Below are experts of layer 4 (counted from 0) of a mixture-of-experts language model. Rows are named router (the router's row for the expert) and show model dimensions 0-191. Each number is 128 + 32 x the weight over its row's rms, rounded and kept within 0 to 255. Numbers have three digits each.
After each expert's rows: "gets" lists some tokens that make up at least twice as much of what it gets as of all text; "raises" lists some tokens whose logits its average output raises strongly, later layers aside. This comes from a sample of Wikipedia text that the model never trained on. Tokens count by the router's weight.

# expert 28
router:086123151115108069120126172081131144078138085142141107124143060110164130133161067189143130094120143154105156130138169095113152094121147085131109125088141100140129200151113090136120178104103128159118114136185192161090217139135191063132106185173132150090134142112142127117150141154136068132101100160128138127141199144122132130107085150058143193143097104122062133126166106166108077152133120204082099077093140135069113153156162140132112157101132176109133090129123129106148100108126109145071205132110133210180177064184136153120146140153139137111143118125135169149122139133171092164
gets: "–", "-", "1", " —", "N", " -"
raises: "In", "He", "For", "On", "inning", "Pro"

# expert 37
router:117183097189166130096158076118135141115092098200152124133158140087116142195093122160133103095072131135166170188110148103087197117124159136144185109155146141130054198152122120156138105122106147091129145088121125135124147127174155086176114103145112124156150113140113131128119142139141170049142106108078150157098131164178164131137174152119121144138102095115102126176126079094175156104111135146158186104204186071110158061154062088126119110165172152078096154176132126123147167104132122112159171157104126165149108135205140094147071105101172142098114125140075112181116171147152165115
gets: "'s", " his", "'", "al", " its", " her"
raises: " father", " own", " assistant", " parents", " debut", " first"

# expert 12
router:123157127134086134154107111115171186171104130138099096137119157147046118032118100122129180154125125083194126155142142151138110128158092081135131138102124135126121081171106120144140200140084133115161089079194195118086119150155171111104165187120124118152154081121100085122137102130152089146130121150085118171119084093096058212163096126101136063086115131148132107101125150115172196205124171136165107126099075132153134124110149128124138177130125153142089142158141171139172139125191157105106102085123146126121101067122141198144138082156148060147061126167144138179122103133111130106
gets: " ", "1", "2", "\".\n\n", " twenty", ".\"\n\n"
raises: "2", "1", "5", "8", "9", "3"

# expert 38
router:122080148139078147120112112170136100114133143067136152119111130066180154082093122093110178137114150112121170115115121147126098119143107136047065109132095137096142133082166189156057090096134132111144125107146113112146161130129081147108163195160157176097088145127045101109111181152135176133131082099134152109094144098123139134131170151116159181165119197180114139121123086065105160130174105150135104162156134171109108082139110170146080067149073064104109104116123103138138119130193164130173144113145146061082142134066142210080145105121139164177151161160123162131157130180114167145
gets: " B", " S", " C", " D", " P", " M"
raises: "ust", ".C", "amb", "oll", "ess", "aff"

# expert 29
router:155147180126166110097082128104155148124094139123135104133103151171160115127183200109139183122126116119122127140189129155143112131124161215123164110161088118169172102142115117119150171160169204114182136152064128114146154137159216083149125182145121071104118129119188158114138130106157089103121145211102127124123095136126159195147076136140126061064165108119149062147156100099141167063158107130159077113119127158101116147174122154096131135162061102086107192141113134175108118130136083090131074139062104125097148094157127046140140136114077144115125114166122153111148146141105143133
gets: " first", "th", " two", " one", " other", " new"
raises: ",", "-", " (", " and", ".", "-f"

# expert 61
router:085133148078124080145152181087106090074079081180112141127174121109152083134108076134173074078076168154127095176177166097082156141092118155186131120126180083118112140179115109173173116148167135114082140079145145123121172079126161115142098080128062096111151124154137160155074120148124181115108099135140167140093142150123141097142118150096166149154121124084108141153171159104152099114095156146102174132110164154075162121132142076170159134141164116141165148091139178136094076186083079159130149156086096131163091099155096141129122174164108160088158089082153186155172154078173134168
gets: "0", " and", " ", " the", "The", " a"
raises: "self", "Gls", "day", "name", " vote"

# expert 44
router:089125157077126084145151175090113092087075069179117142130185125115152075128105079137168082089068200158127098175178160082084156147088122156178133121130177095118107140174119110159131120158174136105081138080149151186124173092127159109132110077123080096115159111150138162162079120140128177105103113140143174141088150152127137093136123146095150152160114101089103137152168152103148099118085162146100174129106167167084159118123148079179161135145160111151167140098140174137077080180076085156141155157090099130159092095157094150120122169161103151090162099095154182156168153073171138178
gets: " |\n", "2", " P", ".\n\n", " G", "6"
raises: ".m", "ş", "zz", "ker"

# expert 35
router:111121118132094180102101115120125112096156141083088103044122096074090128225140159124159126179199107146123110125145114156101098116152153035119185168207152106142209114081182124163165153167089134077143151153129111150130169187114119083089131089139130103178132174166120118142143142124091126107153143105128174159134113097086137168136152143179132124125106087122057159131156134184123081116117132115173133142131119152128139139112163168092109091171143099145103133109160150054187168096114084163128123167110112204084126160122147154100092131096159099098169157100116097093110150149110120101
gets: ",", "),", ";", " –", "',", "\","
raises: " while", " but", " including", " although", " however", " which"

# expert 17
router:082124148068125089147152177082119094053081073170106152127181123112149079132104079131171080076066199143127094179177161092087156137101123154192137123123181080114112140177122115160167118151166136107085143082154153153118169080128159111143105081131090098115155111149135156182076126146121169107111103134136167138094142147123133097145120149102158141160130109084112134146171157109147097115099150141103178129106161154081159119126142081161156137150160112153177149095131173136091079183085078156130144163088097129161092099161100138126122167165103155093153090089152183156178154083176136198
gets: "1", "i", " April", " M", "ac", " John"
raises: "tra", "inated", "Results", "isms", "ilities"

# expert 56
router:079126151080126088151149176088110095080080088173111149122177117112153078139104074133178077084068190150128101173188166088085159139075118157184129126126187082121113142173119110163179116154166135105088150082149150172126168085126159113146111079130069102115151118145142168168082118142124180105108104133140169136106143144128140097138122150100154147157124100090107135154183154103155107119093158143097169133110165157078154122128140076176164135150159115155160151096137172135085078180084079153132147153088094121159099100159098145132128171167107159087157093087148179159181148079166135185
gets: "i", " (", " W", "'s", " a", " and"
raises: "iversity", "°S", "eed", "arily", " politics"

# expert 33
router:114134160114157153103106142071104102148099121190099079169091193134147091194109137144146106123096185127064115108144121136082066110150110156175134158097141102128120113119140116090162075153117031068073134105139078108102148149127158094123121137110119108147157135139093101150154155102105143168179173189159155153125151129215143087084150158066121002129122115154112132127135146094100106133095137166114162129079109133141105138203085157156149151128092095117093127105145124086135120145149084090150121161106091146114068050165116131089129135168154095132081129140097136155165101114143111135
gets: " ", "1", "2", "3", "4", "+"
raises: "2", "1", "8", "7", "5", "0"

# expert 1
router:061129142073153100124142151099127091068074104185113165138198138108161069122111087117144098065083194175140118158151153091090160113105133157188158121149184106125131130162108121156179129127171126117087107089136142164109153063128135106146093119140095105128122100137130161166064163132131199106110082115126165151108142114137146096137136160085137126171105099066079126123153145131188092144122124119112189138102155185091139131128161077176191143152152106159164156091160157123096061207102089154131145116086086131163102123159091133119157153159095125087166131079125150162180131087138133177
gets: " in", " K", " May", " October", " January", " September"
raises: "elt", "yr", "ni", "ans", "ism"

# expert 24
router:145126109111118120111100113169121176166138122165162097122115136201092147113149147126146132137129094084180135113161134164139129093137186141155134146161163087140103165163138172118148122108112103155183177135154177109094133113074116150097128087143083167163178110156150106139216121162183148102097093143139149108089127094086091130074149146141086085125177137145102105116101126095129160203122095137147152123106123179124128149090108116101146201185141140148170120102100176176141117126167178153108186118155064159108128050170159200140130098140113142177026103073163094165122089129131097079
gets: "0", "9", "8", "1", "2", "7"
raises: "4", "3", "0", "7", "6", "2"

# expert 32
router:146122106151136159129111060135157124203147183141115139158094156182103114100088162151086087152135073065148098164138122189191051113115149147092124139114126128149155076140187163139118150143089126100191108114113106127112175175123146121144077142052134115154122167116097097130136146136132092094127081167142152172156127100088058121151109137189116057151130125175107098153099139190128104170191161096186111084143081147174113137151130146118096080115104120144096129059138135149159166139139120118167088111071123138070104095099131121172101078130149057148105148137098114166140147105093167100
gets: ".", ",", ".\n\n", "==\n", ".\n", "\n\n"
raises: " In", " The", "The"

# expert 30
router:138172146140154133105113073113112150146090135166096127136118083154079140158152158146129089110163104173163111130095112164145165133133093098135173124112113099111142134100077104093124149102096206102143116174156055124181102165111204158164070158063142147190138149145138128126107104130138173170099141128082111176147181168124119121174114136183123084151139094164188102111097124174107166136078081100088139114183123086138122143148116082111158136071201139192127116098148100042165137098110123118110083103136115114074132136075173089064080142139141154135137132130188103165107089123123073114
gets: "ed", " to", "ing", " not", " that", "ated"
raises: "\n", ",", ".", "\n\n", " the", " ("

# expert 53
router:133108032110068116162145118153097137119226148063110107128134142185191122086174163142089108117121113138072099052132127120107143138140108115135162130244116143092143104158087150165134125138163091161186093159107148121132095118120185208132101111175127115164056159162146105124103174107087127145126116158171124154156148131117064119146104161140097138142160102140123098126148152144171163086040133117145101099119108138147122156100128125120142087084190110115153154089092123128099105123116067090106166175075116171110170118159143134148160097155185120118159114168159135138136107146149112112
gets: "0", "4", "5", "3", "6", "7"
raises: "0", "6", "8", "%", "%\n", "7"

# expert 34
router:088129155079130077152156171089111091073075075176120151123185121120157072134104076133172078096070189156122098172195173092086154138081123151169121125126175091121109137176116104173151116149170137110090141077147154167129171081124158116131106079133068101115153116153133189188079123160124178106107101136143169140097143150125137097136118148088158149162119107098116137155157167110157104117098151141099173128111172162084163116121147080164166130150157108147164143094137166135101078179077085161134151155085096122169100094157099148130118168166102154088163088084152185156165148087170136149
gets: " and", "9", " R", "0", "r", "ly"
raises: "dy", "rit", "ñ", "://", "idad"

# expert 46
router:098151136098179102152090141122144093140057100099141166096110085071095142161164152089128131148155148179128159108117158107099096155106136173127120127146132106122094103114121112132139110137071089124110165100118134142111176126123086114113042140097095122216141071140104143142096176144173130113107110207139132100095168174195100123169124171095083133146156105103024181116120156117129101104095160143116150098145108097087177121153161072124129096089139143135161168121161132105070045154064112092179170103103077194109103154153123072098108146116061131123127119096150138162154126108142113140
gets: "\n", " |\n", ")\n", ".\n", " |\n\n", "\"\n"
raises: "|", "-", "2", "1", "0", "The"

# expert 40
router:093110163071109100149149186111130052122122112121086220146170083137137116153142067142165122086076216119146127162144170098067164117172114174174192133129166111122113136177138137163182103150173122126093139059131101170096174095100153122160120094097088108133184107136131064174118075109091162104087119155150132115117110129092089077134130146070180107177138095042137156146155121115177112116115159139172158106143133130080160159124146121170130131125158118136140163110121170139124080185108102160131137135113119126177112070155107131133093178122101124077146089126143173139122124100171108144
gets: "2", " ", "1", "0", "9", "4"
raises: "fr", "field", "–"

# expert 51
router:082126152075127081148150165079110087083081077178115150131179122114151078131112079132165072083063156152124092178178167091084157144100125153176130125125180088113106139180113102165172117153161142107087141086147156193126171078127153117140113078128089105115156117148137176172073127154126181107110106131144169143090144149124135095133125147090155147167114116096108141148189163103152105114094151140090174123102165166083167119132141071161166132142155112144163146095136169131082079190079086158129149164094100126161098098159090152123122170169106158091159103093151188155175155076166136163
gets: " |", " ", " the", "1", "3", " an"
raises: "eration", "roid", "arest"

# expert 9
router:153092174161123121086106095115143138109122144084175137143124087102178172148138086168097113112141158149114174129122102125118132134142134159100073103116109169107112159093097061126050174101106161127084154115123096063136107115136070129165144178156158168121119133123165131094137134120079134180162143123097139087126142106152129135077190072053097158113076199158200121141099075067117130125173085112136132138145151157113088127121150088101095101146106125100082061124089114095088108131099160107057168127176185099121163196077115159117118196166161171127188134147108114130113128139104174130
gets: "l", "n", "h", "b", "m", "p"
raises: "ack", "ang", "od", "old", "isted", "ank"

# expert 15
router:152092124090144127065148110178168150094145177121139145156148124089159096200094108158064084140156126151106080113105110127119123149190157126062147120103101159100138143075103132083217146161152163103136136147138075158113066177125163161127138173079091096133115122108096125170082120167099117147151111133199069135134115121144147129160143123155164129102172164131078070123104100186105191105137167146134074164107098143128152100104125127117117185121124104118112169103077114209140132127079109137149149110148096200104119120099094037151104110104137083187156115131084123173157119129104092108
gets: " the", " The", "The", " its", " their", "the"
raises: " same", " first", " latter", " entire", " last", " second"

# expert 0
router:144062146159163147061144070187158146124149172120163158210102098205178142133140123123087153113153138204129146097103087165142116113119139128115114096100138100120141140070089119140059084132074155136113108130174090111129089103129117078143199128115126189109181099130150140113125157121118104193179158130105153126122114114165147118073156082151108154140141179183158128113134163083146121163117080126155090138126053082134101173148115155107110116159110135096124118128133052030128155110075140117128120120194146101151141196089135085150122140139117159115118112095199124116121141128119177116
gets: "in", "an", "on", "or", "el", "en"
raises: "aid", "age", "or", "ony", "ette", "on"

# expert 3
router:109112072087186127179127159125092107143098120139106176111154156150133129135148149094164169149129195135186139101171098104128165114128143084124120138152135082090160143151239108036155159136146139152145142121122144149126081141124080108135119024137097127131163139127118086148117138185150114131162077146128125157118132167147138109136111096034166161195111104047133148129151106089147132076127179119101101153091159135140125123155092126174110140114151118139131120121192110123220157134126163174090168137127100056108136104106151124137167108147105131091118120150152202140110156078148189152
gets: " (", " \"", "–", "/", " /", "\n"
raises: "T", "L", "D", "I", "R"